config = dict(
    n_experts=16,
    d_expert=192,
    d_shared_expert=0,
    hidden_act='swiglu',
    moe_layers=[0, 1, 2, 3, 4, 5, 6, 7, 8, 9, 10],
    router_noise=0.3,
    init_std_router=0.02,
    norm='rmsnorm',
    optimizer='soap_variant',
    beta2=0.99,
    batch_tokens=[32768, 65536, 98304],
    train_tokens=594500000,
    max_steps=9538,
    dataset='wikipedia_en',
)
Below are experts of layer 6 (counted from 0) of a mixture-of-experts language model. Rows are named router (the router's row for the expert), gate (a neuron's input weights, with its number), up (a neuron's input weights, with its number), down (a neuron's output weights, with its number) and show model dimensions 0-159. Each number is 128 + 32 x the weight over its row's rms, rounded and kept within 0 to 255. Numbers have three digits each.
Before each expert's rows: "comes after" lists some tokens at least twice as common just before its tokens as in all text; "comes before" lists some tokens at least twice as common just after its tokens as in all text. This comes from a sample of Wikipedia text that the model never trained on. Tokens count by the router's weight.

# expert 1
comes after: " ", "20", "19", "–", ".", "18"
comes before: " |", ".", ",", "–", " |\n", ";"
router:109107137128139115144167125142166121129136138115100138113210142182151072082087177107137175153088090154127079139155152126120160152159171118121150124122188114221087162153152156102108091157108152168190091111124106196114121128089132153110144136133118069127184163076106165128132093124196140173066168141174109090126135145120149094131087170181144097099077115091096131165144125091078120139143080088203092082150105105091138124158125117080140144142110143069094160148081230127144123167160111
gate9:128118103125155099124123122166086134186131185132091114097125144153163133097146121129121132171118122105142154153127139119181081103079110176102103133128165135146190193156142089206119085144111165117186082160219102104082088163086131153111169137132099162129103156147140149174084143154149166171106130148109106125156137155154138110131146194144137063149138114143100088135109124118142128129163125090138100160116100155141113143070123126112162109108139135145173123137127168129105080101089067
up9:129180136111165125112121152164119133162160201102108123149110096163154096096098120114155149136139139111132169139121153108129158147134151148150137133091185112083151194162144214157129090103186206056150142139161097109084123122080058127099120098138120215115140174136124123129062152185098152215082135136160106088145112088085137169102160124131153106108118136134089125146107145135149109079168147061129106108138173163127072159079116109166172151183158090154155153124171126162116149075116071
down9:161164129133155093146136162087167108161107084149143080123063142077046108130109138110105144152096136110162114168158131085099111130100123184217096128135106177106111207131139118072100104087145179108172110124088146141087120080107139099131103147109136142154162140157059170094136150107121122133117136115160164138146148077126063093076108176129121110128135079132149134151175127116161071026144166103172099097110129168132133089101128147150113102101191139116055148131103129089147166133134084
gate10:120069125140085130137120135190093164174129123152100083146066148106075142133144177116060111111110122091124077132138154154156129131082161082086139107144111175140140068112158114132113147129146165169130157170170142087139128090150066173106090079124139092110146194174138105156129152123086092129149100157127125147139163102191179117133142124193129139131146189179179081107129108127094092131161133159167148097058146132165168093117110089142160151079178142110095108098125149137189148143144146
up10:115177129094085133139152162147161122127081160062126168112131088078166147126131168131179123152096187146112117128102118120129137168100159168136121143099134070073040089139196128177128096096063144130098123163095117140084088149132152076150187125086125098145211148190081176090093133134130120161112132149116123135136165123190119143156112105141150097184134069175115088135155086150098144091120144108097130170121151086110096186095124106202093189119143134204092158124159140130146121177123123
down10:144100141173101188133138210098144120132177165072082175077109130157123151159152104148147140145116175127100097102121152070156135163157148131080151213118192100082146180173139124160138089113106118108142065152132178132183090191090159146116135103128193127129123157116110126124113118137123125193084148196164159133096091173115147107134109152090152053136149134086145091106135127100119111131175158121111091176146131113138138177167168110152181153126120115110198130105158161068152090052128141
gate11:089069100142108136121145116156130145121077191187147056043164147051123144163154184125191097112126120128142133110165126107099160075148156167182094161103115141165122114195174084178106136115121124113152145121169110068140135156092154191127124145095166158134146136117142161131139122144128134113070185095159107089142121160101118156126118158199207128136114169168131099133147170057150114082103120176152116159177153121146137115137047138084139128095064100132165136165078137165114143156137108
up11:147126134133218112125112172095095164105127069092079108191154176193090101106124098113098168086119087157196118150118124173115067142099130089127154145129109173139154117077129094109098101092170140138117125131126150108099083079121096082172138163161132142132104143063139070172154157068073115095158089161121105165167152097147132123105084099142138135082157104136201096148156101092041171143138148071102124121131149127109104097157192154107086149165162148147060130102136118137159126121167134
down11:114099120126090123144059113155109123114121087160129099180122116125122107154137146070164144089168119165116164148097150137159137171045092207093127119124137145097168115139065158124117069152126091160082175119097096132121080084131135143160123168121136095119096108098184122045112171109124135123117133160094090142128141129193137146167138113096168106126151151175121072162121095144136110158140135171120102117185151125149170149159163124101127112096161142095149117103102118128100164163109137
gate12:119109173149116154162162135120154066193093182114092091116109125095152151134142171127149149120048174171117119127084110194152097129186063131099105091115170149137103090169113082137083108160141124127185121125131131176145146153138148060134093149054130156136098141098119110106120094168156134170178121186137103089115132124191040072139116147172100146089161173117081123061137073138141187141157131089090128107122140107144142152114195126164145106098133152068129188146150174087123069120125156
up12:155158161105091052128176086144047097140098074120116127129115157101120162162162146147141172130047144142134136137135086176157134146130060175122126154117167122136093094106051118088151150197119078128090172074145091145166136169133111144179127183076152126176110140078142128124135143114141137188116126159101141124124166130118145135100106182133161113159125095161211163166146110138124117131132085118107104130055142145134128149096121099064120170170151180123089173151130114116133126087117124
down12:103131086157176122120138108129118113126113129091077153113109125115095094115127145137140097092204146137137161147122131148147094099192127163165102132251156142066105105140090180093124045089070123141129150143202114107141084105149077128134147191160159102109135107158118110178127065150185150100158087110129160136104100103083144145099171102129170097146133067109142162153136123167099135113156142129098076134133172055146100114133111203138141161168142169140089071114150122113154160128104150
gate13:143114133094116144153132156152151159096143134100167153153117135132065132076184120206115077137096189101145155177167130122085153091128136138148085146158072142095124115128114100121110137137149104141165124119067122127133126134157157140103114079084121096105113090145167131155067063097103119130120172129159106117165091186090077148142160101119157124080133068116145138129133165070135071161105072159128164086128130210109175109133120127083175156176145127066136114220150120129165145108112137
up13:180128095096117181100133126156169121106134107122119168069146144136102120122166100151122137148131129135117176137096177129092099122065138120168100098114111174127135154106107150126201122108132121168152083124049140134113148165149126094100115101165127125106106120143203095072154114102156042119139110085219139147141036176121118154174117153171224111107116098100111111118111098164116089098163078127086090173103121135147154119111116098094174166192167173066121176182161131120155147158071143
down13:131144086177108123126091154110071171094094131139144140157124116143119127078149152138199128144135107153102141165093129158164049131152183171169141156098139152145095123157109113136144120160110167148111097112155126104160081096168153102125125118126185086076077091173118158146146086189124109102168155141117159131113136130168097111138175166081083075147121145152073128132096106115128094102159053153118147133091144098142111133147070154136161104150107070132117097176110086119103098090088132

# expert 0
comes after: " |\n", "\n", "-", "|", " |", ")\n"
comes before: " ", ":", "1", "0", " L", " N"
router:120117146149174114171140071133136154136133116147120136140073122146096102127165138166097112072119183146096106135067134121097117176175132163202069151136184104112156100147105120137126171084098103111092149107108142109115065152147116172154185086137140179160145172121135103094120118088069166148112092086126124141086164083093108134118152073073166138142103110137094102197089183190144107105168113115049176185125147083142160126076157103084109106158145151180118106091146160105137133086204117
gate9:159156176185192152157117139140062145051140118036148129195122145170088144166131177157169177105162105045105131074128130133152124137131147090145088160124149119087117130145092114163144136174115170105115082090135136185176087112073068119130099080098174138132132113105138106106101172125147154097125085123208130138143141148124132128118153108106132141152103156106182114100140138163139110130149147117051132179113193115172161163121085120104133123125155155146126092160059058119110107130158208
up9:124087149152086153105094104176063088128106115088090091178162128131188115121118139153158159099161150130119128076053128138111173153076141147085111203110129118079128086134068156158110176152128132083160123157161065129109156144101146144143158092153156220146093163150098112138082108157137150121128102144110079114099118166097122096142135096122144158147094123095204042160188137163146130078085106077142142158176119102115087075144086122102123187128066124151116158121132110169082189117181106
down9:153106127105138107111081153103136110093141100160128142093097115221095122076120090122098145110124119210077112130152119091135150137150164149143151132100152113095146133048100075161074121137146174157092164153148139142140105060121182155099119159135126111133123156115081109152185098054140119120145123121113072136167101133138166110189074129154163133167140089138165110129131110095165171118090137126108113092157144122072106025152110133081080163093122176106118087128122126117109068167142096
gate10:137099125123119101082147186143074182074168167153105128110097143122093194173168048177144136056179099059066098113128171063104153135129170122111119156142121139124114108129079110123175081098128138112060116185101156123192141120139123074153087101055131128105121172060159108057174105148124137092182124182157139155085146099104137180118101137079095107134144131108173091113117161125124116093062166100073117113118100178170140145067183173136120095109143128062089111112161062154117130151172096
up10:131141096106082105095123223145113141086140144100152107105133157107079104098124109149119103157097126147098061128102168124122134137048114104112173114170098093151114075119149150139063141135151120127104150081076158080181172135136068125070149202083079126151120073111103149142121100127142172082164109151131121098145119137141171104115153056102087166112121143117109154122119117065163090171079114150097130120088178075099058116140162156122149133136155111124114076157154152163113129107147112
down10:206105156085184161091121143196163156120105103100173142119153125099120151162104132153079102125087174117117094152113138117107142112176166139120184092150083077098161088130092131063093118129134106109140160140152103157197187161160118165128102076162101077134164147087187124145084138048104132078122147111167132149146113151115146126138124143132151156157147150142117156102176147094171083043127091119087109092147144145136151112143153132139130167154084175139090098070149137152139160112129172
gate11:137110169167125081064101100121101150079135117101162105118079102063126167128115132133162114203128118112095125140140155143115157081123120149179205112075114114101128120167122127224156095122068133140083048187118084141238091141062110176079174113129143195160108111100159115099083107183140121080125064106114154159098124115118150132154130133135139141164138117188166199129102088121181149086083141098151154128145165149101171125144170121136127136146111099074138115129180138145165134148137102
up11:098180145081132202146144147133116091118125135154120132178166155117094117079094117125117104120113145182143115144124099099157114124107157112124093176157141090108108187143133203064113074105154127139169212100141176168087114132168129081162102128136126104114152106161114145186140140074099157164083131126147137125131149130145129135116153192157081065126073134085085089169159151140072134078124129129163095129086083086148116163128099158081092100097164156134115152148118112107096145117127165
down11:148148217121076206128125114160148146073119144106113160078119156158142119072108089103110146140168131103138089094114181155103175128169143158140133112133122188144048089142119129108102069144131105099185136108061166114114140095115107127158117167186153129137139107183139086136122121171133134143173160098137080075087103081177089122127119120087133185097189139109114130162070145115156167142142148107143097099145106085147135129122151105181080078165061127121103152083060124142159159120150066
gate12:154070072196150139158083087146174125158119176163125195170142122131140128110174118080132092083073099133174138132121101113113191114087138134142157169104086095133135068107101172119173097139107187139174111133192163144079155139179088121098137097143139083093078123132131103127153119101141114109108131060154176124119089156089125062143164169228087152104113174117194077079144170156125129046139097136108104154128089141106104090158167196116086130093123134178129125090142143075125109104141161
up12:143129113144126165172113070192182107129086144174119137073081145139116161140148147146146111107113105160110143145115106135121109104147131166135169120163079096087145098143104134115066153177170112098147081140167156142069151163177073180044132097122160130141128099134174148158119088139208129118111129102131094124095105126158145160089143138184111129118122131117170130068126157181087077092150081140130119120161071190100140119096136163084150109065144120161183179115089076104140159131129135
down12:132122133067101160194157128111142170129176111137183151068155165137152135127091168111114137083148126119136100125130185150094076092180114113139136108186139116109133126104135190108162149123179176075122188121184131149166121167093114150012140154124113141169101106083065121117140164099084088128161114118094139159132098078141080195155186085159134076144146148119131119129066137084061098128113130129121078136121132079117152140096119128111142146113160100156148169137119126114111116051149148
gate13:140128085187114138128150153132159154121112177152111088075135128114173187105100120149104145102085133125110171140153144186096116126081138094160117075119101163089112058128107121104166136127149047146099095137097137117076115098099117098064123112135117156085110097220085098094138185091082062144124159099179097118140127100145186189063125095141133148154140094098134113118087127151100144166078110106150125219117107110151116169165113119181096099086126142161127139119108160098161108132106121
up13:151130178058131108138181142134100182110072100080135139154122118139120116164149137117140142130114141122126100171111136101164186131195111180070167141128072152138070159114133198137146115143126157100119160110107144113177172086198152130146127149144165107129187167060182155135111111107127207093084107105129116127201195070165152064156133177116119166094125158155111107111161133186116177147188141197088135076134115136091137124123131147103128131123152105141105081055152100136123121144144127
down13:153076181088104126150151120157119108100139119133105145056112170098170141164034099137137134146082108066149108134149115142115093180135156166144127125104146055109122150134106134122135073096096148159100112092183140109166122103212082098117205150083110145134110159112101134103063146088135144188136152078098117101089125108146108104132135063121104152164124097145093168153162155125148165118157130096168170152136136099128133093093149129145111107174087091128159094200118099140103122129162106

# expert 10
comes after: " ", " (", "0", ")", "–", ":"
comes before: " ", "19", "20", "10", "18", "15"
router:146091130168112093125102152086140151099162066121066138095193197147199188186141149143162151097092099163092065158111130146124148158135112127145143117121145153134111165137078116124110207068129083096094120105147178167155085085130161087144114130090127195142114170108166104153099094126134146109104154125164133141092123139131105046158095145141024150149145082164117134091167095190087138116154122125162131117130119131066133105093101180090085135153104114136180160132141144169158137122111094
gate9:126119126074170113097085080116216111061202120084131107140106082081112137095076067164141149191095113104149113155098168126172111148086147162110147172078087086091182104106126104119129102092186112098155155125127101150106154126145097148133035115179138103122123155127132143164098109078167134152087124145182129090075148144142145129134032151175047104169112152144152099156095161117140074120131127145128140099143198161118135135072167162089126076140099141148174151133139117171047147117127107
up9:124132156111131127122122070148169126093174132097108119165121129054100131088151110151129159147138082131163113116114114126161157080085117104142174163082106101122209129087103117074123150077166143103166153101122112092140145168145097146120065152157121138147106122168142127153136157093131121187084070083139139157061137149172152104132078184126102091158099103118155097174088145149152096088158136146101160132139160170133104150076130155106081049155062149189126126135132148174073123150123185
down9:168143123143114156133151106138119202151139114110086139093145117145161100113110147080171128163110141065103126124145122125136126135104081127087143115145065177141098153126145152132182106098152105129143146129135078108106180101113128167135126125120094143096122067200195143089097134203102100157142155087114120133115146123123111085123150163064130175131138091126146121103143166080098137160093156149169144096136173161128127098154124155118127097078155138157123087178238127130131219126090142
gate10:120201130107156183136109141157132147120162145124109167147079103150130143156152154140144129116096122078113158091157140124160163093138141099150157117154144150154165078097087156108121089122075151158140121153138113078131068078125102130069090075175173160123101063112195141153133168116164106154172063107056117140112142093111133086206146154138087130138122109128097066125170144126155153153155122106112091119100101115106166138143160100097088098136141057187086096151163114177178139124122148
up10:107177117117099170147122085126125151143168140107122117074154129092106067139156125150176163046081099110110114110111170116146145104112117119128103135132122186128143102142135125089079129129082173150116133150107165167103074077087102126081105111175121146115139092132193165153095127141133101129171084140143131156122135153132108104177124164184098121140091090090147110157165116126147103168135079123101177134084168132167176066109178167125097072141122086190103148117110131176142114188124147
down10:150181135107138157159153134143150124118150109174094104065085116066115072123128133088141140112157140111083152105116081156123116109152151156152119136131091127077155111137153135143078079124160124119159155109137129191165116125125117133141132109101081158204149123073186180144099074120115150144180108206153181098132127130106099134137088118104201111151164138062144159154136144096167160115113071172151171169116163132139181090172131146121073083142184126161088067141149189068168103101134101
gate11:125163140146118117093115113127130104136113157110153174142183060084152142176150158092166140184149136104083129152140150129145079095152065137127142096144144122147106105089130129156141201133160120057109080135157170070188162122171174221147119172167088090129097148154135139112135162144118147110100125206173138166146139168100160155076124184131137153169143135125162107103175135086137114102106112170161118115120126141124131129144124106091177118063167134183123163144083147110166108149161070
up11:108139151146123161157088040118147122170133187085165146101057182183159114048167072129075103151096159086170127058099164187139141139114121158072160145121101135130169152096093175168117047110080125120185133115126117082073156152122108087129146117133159158111142109142089142096139079134122062077115131150113120066132127135140080087142104116107134067121040088127133172165048092167115097136123165094088130155126111100156112146124152100122061146195133092081141158163191115149117097111117160
down11:109104135102122158181142103132131123108115126109128132082165139144170124147058188161156128121152138176120162213111104145199175128148132163126146166134080124144099119085066136089156125150153136129146135032087150109092106106170156110113169141138101156097164198105094089177147126136114144183126176145135099139068125165160057151153121112061128128141160148148078116086134100173167156143101158113171067158145091137155169132176114110121159113133083158143090175100180153099135189150199140
gate12:135114096127050151107120078130208093144155117127141194186079125156132118124089157116085134130096078134167119189080108100154104126139109137141178147128122065165124167080093146166074102142145126136164075214148126191163139171148100115098182150117119167241172169128041128167161118115139102093132137159118141191148096113133157140090094184193095151146128106132151163108104095163122068120121083163110151108104124136152100119081125093133120124151168124137108163152120127121145122118134155
up12:130175213135178062145167152177058174113086089144130147155133135087080073194161102151131176114123128143066101174147152092169197123140148132130089123151201152149098132120136103088143169148092157131038124092123074137086164108141133141117166160160084173113166142160156065122146151099101095174138125092154102102113144151110152136084116168077142143133187115108096067179126132084108157105124161113113102122154126085165164094200182146101113059131098172140121101119152074162157131118107104
down12:108119124105100170172164131077167034134118115190098151080074075105162158048125090165091096122182140141105125137189083139134140113118171116151084139151092150060064125122123140104054178106146163151130122078151103096148091095106199069131157117124141175150130075165135144121149089144103104134163133140175139143066170141107104129127107118185114083130116158090139078135134178147138138134180135147091104167206151187158119108139147050116108172114127103087121053096098161167186115180168162
gate13:152140123088092199149129109073092129126160143160074153069128098130086149111153179105173097160139076118143175076173183076162143104101127141116092109182153179171124161088150131096137126146113133101132176090134100157131149126110071122146064144205095121116154142102130111122120121120145189116148088137146075140109161144076157120091124128101117145147079140142143125167109071113198095140105138103135182168155174162152115072146140164162158132128107192139126117101125172072138081148082127
up13:137125149104090180111114191113081133123154159159125125069164126153084159111138099127094121169083121073160124123134163123142117126115122172134121152100111149148139119095167132096163160104115107084122205119154110163112078105108091140139083156224131099080125147132101067086142137084155171085094054163148114112110115135084115103099116078109083104157134121127149125143133131161163147114059128077118192107164200154159152064102136163116133116098077173138196146163190174099122088125132133
down13:112077115108129095156133053124133126141152102132087152214156148121133146134032123069153137154104158184134151138143108153164167155167114110097191100161077085130175183155076100073115169095140128101150128107163099094111112086074151127159124120082155111161131104149116124147114118122130124206104194129125201116149093103165179135180082134070164087114106114152144098121143145166104104104157132163175179106114126140085077125115121152068130139107100134142101164118133124133077116103074129

# expert 14
comes after: " |", ";", "|", " in", " September", " m"
comes before: "20", "19", "1", "0", "2", " The"
router:113184142136149075125130145134125126107142098141175116094125084117116103108167174083104157099114133153085161082146134094086185151047068109122087113146148180165143152109181106104152099117110141094155153097146118159172097115168111137120086107135156166126156127110145173113146141096106088136134132113101154089144141130150096210099144178139121148121139112149129137166174073158131133054088196079161117130143076146109146079084108096178132085133117118153107181081166134123063128139128168
gate9:103149136154097113126227143116132127114092187173183133100076109130104172137122107163099101160124146107137083120215144097091118144129080161121124141156105118193079104174187164138110121063104118139132124135107139111155189153067119170152154127119139146149091174117119132160071181153135116102169134133144131154176142166146118097135083204134101091153118071120102122125110183095140123102126093118165123092137103120111126106170145129170119134172144157111123121119073102111197119111136159
up9:124165136180083095137206156126099128157166154158150108131060140140115138112113099163165111170104109095137084100160200135155124123138164120148181180132133154131099107154097087111112144074082126122145107115148120134168158141081111165117125129126144167119086159135089061137096120126137155104152089112107195191178158151126123047148097158081170166091122081126133102088101127134141125152128185090154166129073125126047150071189153081203128113174124151131148124167114114126146131112174145
down9:151081059124121074140101154169135104169161158093158109120168137121179186135071072112142111179164115136124146126165167125063150159151134125138081162138134187071095133082076086176139192104132132128145181111104086143070143162129143126057154172125136078117113114156065133131112138066164132119130143169147142129110139088122077087146135061193131133093102165139104100156148152139134178099118124130126095126103186156143148123103178098119117179098144129139181138103156114143125189089118160
gate10:132157083083081158152153198121068115072146120157065155106099134058141122195145217116174145162064107133097131107119135143138169113132076126144140078096131123163120104123118079183184120098148146140113152133042142151118107126153121163131118134138143097083212130177149145157151137161122152156108094083153147122127123160123141179132180101122129140160102105154089115057158146203153107161097119136097180106164106127091091091154162101131086123095120125118162155121130088176135137168153104
up10:155129137116137136113143162148177178106145155156092118098142148118197149132080115148161123092176167142197116134114127123104174127153109197133118126123086105100036099140152112112073072169139132121139167158090150116124169046122109102155110172095130108113185128099129089116119168101186103137127118113127123106152110175121170149130109152107126134132158143173150102087104111118195112110135086136086070104120171088067130089149148128111112104137108125167105143187136161125168174127134155
down10:166110129096153115208073136093124154160113112104150065118169145171115129117214118185156134119152112143110111190158153133096150156082127122106132095114127124155165188111098140165110168106184165160172134148128065178157145129163112095122097123113145168087084101125120193147116129165125156140121154144108102120119109161126069091153097151121108127119160071102112082110159128111153086130103131124081091119199121153091107136191069159119132128090168155130073130178156106146113138133121092
gate11:115135135148121076072113102059124134169140184111114162098168077109148117054146126158164140157120185128112061108092130125097150070152158118194143146067146152157120092134140124139171102108188132128093146123106163123131131170124084103139129152151116153073119085193151142146144091108116068102110114182158084171155133167097110117130126134152153136135075165142105130153113140109067124101140145071106128165147134108140126159138127124131141168115143137149122184088088082147138090085186177
up11:123098132141177153098121141155162118137119144139180136104097156104140142068170105133097195143167099102103182110106126135138119120081208104146135179090142101099115181071139125084149127133144176148153141157200098097124115131167106172150161115080123134167074123122126114088140174139133146109140086164183113103119105122152127163153106166122131166094137139177125124116177064162140155113177136123155111142127110138148143082120109138144111113129106169102130158164162126121108099170063136
down11:098097185165108123116146151155165169099106077162108189119101086151177125145134144082123074117134102135129119098105129058193121129108173093090162096145142102112144107176148131108109098119072096123112153058044156170097149179122134106113093138129184125107127169173119142144166081159163104118164088115115135193159105107095144154141150175108150091112176182129152137125091136101136091136126150180139117079145132073136141173103176095060139145105126176101088122134061124186181184088105106
gate12:166159094190155098154101160095114114126160175126112122153174129133155108153134164169115155052088138083110079137151146090158125125084112098167107136116066115086040151114125114147177127181158129012066128157137155122152131172102094184188169120113126117069169081102119176087139116085125131104108148148172079130094172115110072138117115137133107129128112166152159167167121120155096095163200157117139083120136113105169147062122116140131087141120089175122111116135148071169121144164101109
up12:155082156133100114132119129163104097144140169139135175094158137167187098129039202124103112149133106137120121182133124085144131139173163130149047116126167104142068092072111134104133156074117095126187129188130211123101151111146059135151087168071104130123129086155106134157163150154183174142134121194159132156187086135138133156063153118132123171146091085154104100082129131113136139169099121140201171111161108116067127155188117099132112136135143149118139144163176123140111097146142173
down12:150122132164153150109144119082134107132150092163143121151103102103142113148157193176144142148111095154075161138151124168122140163188107159123103127154147088134169134083138085106147117128103103098192067097127203115152085082066120093089076145160084138099181064146080130140140174144131080129074111156122157127174126130151116110063105125123111185208144139121124174150151135110065141108126096205144158163148089116111168187197145130141134153124118142107138113039115187147143126099028120
gate13:147128095076179161099116180103064105154179126133149058097159132066111119154136153108171180104074051113117096067096133118094118100146094146144181093121100144159101133141144135109109131138128148181052173157152103130170120121149095154092146133151160076149177159146103085107097087123120089153135151126155090065116121145113157106166069170102109116094134122135102128234113193146152091127091125163147127133109116171125141139155100125100109140105102174112147173179142136150131057094148164
up13:104133104119204140131077118082091136194195078140113163111140058122092130164149121065107113176126104105122026139108164117061150114144126125120179123127111103138140134121151118068092167163148166145072121201164099209202085153082183166106128123133164088121100133158121089090096084126134117148110104143131092104128105133090137089145109167109076083113119146169070091176201135134144131153085065162107084139059138145109161108161096157075109115122116150131111129185167142131140137130175164
down13:171120105180146132143142127163104164138121109171152125129144098210106153136113181124152141138145178127139113103116130132140098118137094130126133119171134165152099136129078092147100151074131136157113043190193147232187139112100180079141128155170152109101131172080161089134105116131129110132129138140196135123143156102129131055176100121185131073082133115113177117125132124183202148098136135156159098166135129152087108121145126109111085142120068138201110137200162070062158109145159135

# expert 4
comes after: ",", "s", "1", "2", ")", "a"
comes before: "-", "|", " and", " he", " which", " but"
router:125092142074093095125126123142119106122134136178124133129119110101117119118104073094154204111141112057142159126089185117171100132180026164085166095142074082101051125147094093142117140123123194051196163155141081110132153151105179127188089087104145085129160068170160165111115136176151131090096086170153133134107109081117096195144110151141136085125078179181134103105141152069117120149135164072128176156078166156134070134132089144097158108159117120116133186135188131104079130115103119
gate9:107153137125136093132118110110102103144143123086116131147127110142151202141065117148195165109136157130077075045163167117126082131084200087148134089101151171159086096124160099087108177106152082072166121089120134048121108169114126047160097142091162141118103075112103157127135116110151106122195127191145140101082126162110136169105171087130186087203134170156133040138120095122115122107104162135141142133139189094109124119135141136128154137106106121188119136123123108182097104220143134
up9:085177133134133100165069137122124098135113135094067137128097095146153161114080133119179204151070098136070134080139117103102109112088109106095165063126129184168075136148156111087083163108130080109152133095120095062147123195081115150098126127124188107161113079122138191094145099153169122114133121130142179147110090163083133153104191066106150151189147144194122018133135115076111090120178076110142156160101163127109090170135124119143142157118073148132122115102088103182138112149169127
down9:191121146093081162088140141097179155180137120103121140100118128129091089127122102149176126138156068088171143122123125075180201105186079160148110047140126131125190103159172135152161159175103147144112204141094115155131117123144195131135077182151143136109161136115159093080102146154137120155087085106161088156163141101153145134124092135102086160152173102114096206147104157163100079092145154105119164083114196089145122065108143132128145112171127165122157091159113133137137104067141185
gate10:133056160134104166145143097133061139191059122132148154113173139122093091132165061161129131135064086104109152111081125111107184063100053154168121091154164109154135137167126109114091141143151070110101137106174117150060148160091098130084138144086152115077148105048106160105118161115112155125128142145142157184169117101161106169176101102150114109178100111113135130191084045160116090100150181106093149085148158173135129122103144078179166109101129110141105135119118144089108128159130134
up10:098065127109129168138158098129126129157116165198084150129106154133101107169169058179160080087123135124118148092069118091096168050107125128152146101157124090161137123143126095070100131078158103071184170110126145142100124128114114157153116135134153082090073108073132135102151099112197130134147167116169161146106146118110106171175068138145155135218129098114134164157122104166112101130132167149063203115156139113152114125113125107151133082085146083153090131186104116175116109134134127
down10:214134110068145156110147106086144179105157091114100172124142077140135151122093125148126106117104157098164098153206116094127170147128155143047112103192148105145142199152114138175092123162137141160106157178127113097180146128118155199052097107158080124180122112133134113119147108101068114145129145101134163111106124134105106147135088123065205164138145173169104141086149117169075081086114064156154113139066112157154087125140127114125151163184088150068108063182103137110207116161111143
gate11:075110165129119184163089145101088131086114197138137124130153162194167092187132135128111176146129113114191101119171144085102195140152092069118160129135153139139092136158138160107064102185099181104136092117141104175109146083128108154154136133125143156092098131158114108159107152187153132129063080079107110111160171136145103129097078144101117081142127210114182103113135144135165129141162134130098127168169123196045145166106119093134071150142150176105141104121165129176108128205118121
up11:078136107148107173128065161073086135086080160175115129088199171171164123146182148101192146133129123125130095147155087117102136123143137132134198124152165173115154118167161135096099126200114119095115092095139081174152164136073110154125108126085127122074163122185105112151108170130120149138106093124120110105143157165169148129123111152131100137142131175122200132119154121120132111095148098139103165172133163181022087168084136070200133134122128152122115146112126129178085139202129164
down11:139185061075151140143163231188174124102104064144119141102109069121147139054139147169182084116076178117145134092133124113141072135154136149097139136134130080113123128103174122135087152141024137116131114132088134157100154127098173160111112158075124121126148143131135088148130091103071163153167142132091073119125147105117084111146119142176118162164118157123102080109061113149193094140138129162180143134167132073182110156104123141124149106131104076166217125083084130096150108124147112
gate12:152122142141132177100146145057101183141133105095077082130068085150193114144184148096104097110176110081113107094159177153153073121137161146188123138123117096084124160114097088143076182111119052171105083134163153126055110136094130185102151167140097090094123171085089148155117088105106132103160131174161159145147099119079156133115109141095113122150116152127106143069144163192135092083093178093134090128152169125211149075129087151144115127167108199147079129214079113142134102161181085
up12:169134140144149145086088139082088157121162122105113131146121148191193049139155115157104090114143109116158101078151126151150100109170187166238150110105103122138148167116073075158064178092138118143149148149130130146061119141065123152125184141133119096169168155131108145103097137133122153098116092180131140113112104138080127111088134116159109132129121156139139134094161154151113105102071154117120142135142115174149172071112111148178096128208092207098080150113111128170131125167142094
down12:132106132093137059124128138139130147206138099097123173129077112114171149113156124108108067125119120107124088142120199105156137132098135152193138093121106131120107142153068122142145141135121118117165057151119117161107146121102105105077110136181112143120143158161141101152116120105133137099166147085146154148116089101169157073129127132101205146155075111064127156088063135083122119106152146153170136144156179137181117146062119129151113127113139176181127083127091108141144126130217125
gate13:115067113137119127093169126111084107052103158179153135071141089171077126138173151166123080175161124107136139122105110127148152149131112106104175135093107116108152197190102115155121130186119181135053045162192144147131107123121165110077142108151173164106134168089150136173077125144061177161117083120172173131151173131150076132135122079157112080164139140101164150116154085124164145136085117115129123143157120164154125133122070129124074123165112154143148138099117102144065096087074145
up13:135173106125150180139122184180171188139149111073138087136177142059132144096143151193142125098195077131182076144096183115149162117114155109111135100192122077121181142158088126159141137137121063169184120108080064126131237130100151108092116106148133112163137111199117051154128102095107117146093129135103079097109110117127179121150122079088129101068179127137158159111136167106173144120081110178107118101069137107119126135092146125082118106150148085151095191106139079161135139148146176
down13:118155114144118103159158176140128158129096097104170124147053167155166087118081146150101134148091102100098126125128113128182094138117184154136143165154158104094108102118086130101131148062130121120139159082143132091129150034115150140157136089136129121092120152130149130196128138100187145112139132147068072228139112128111115175127186079101100155143153090122117089156194173124134141103156054043086123157119139079147110150096141062134133150111169058113147184139175112123099119082200121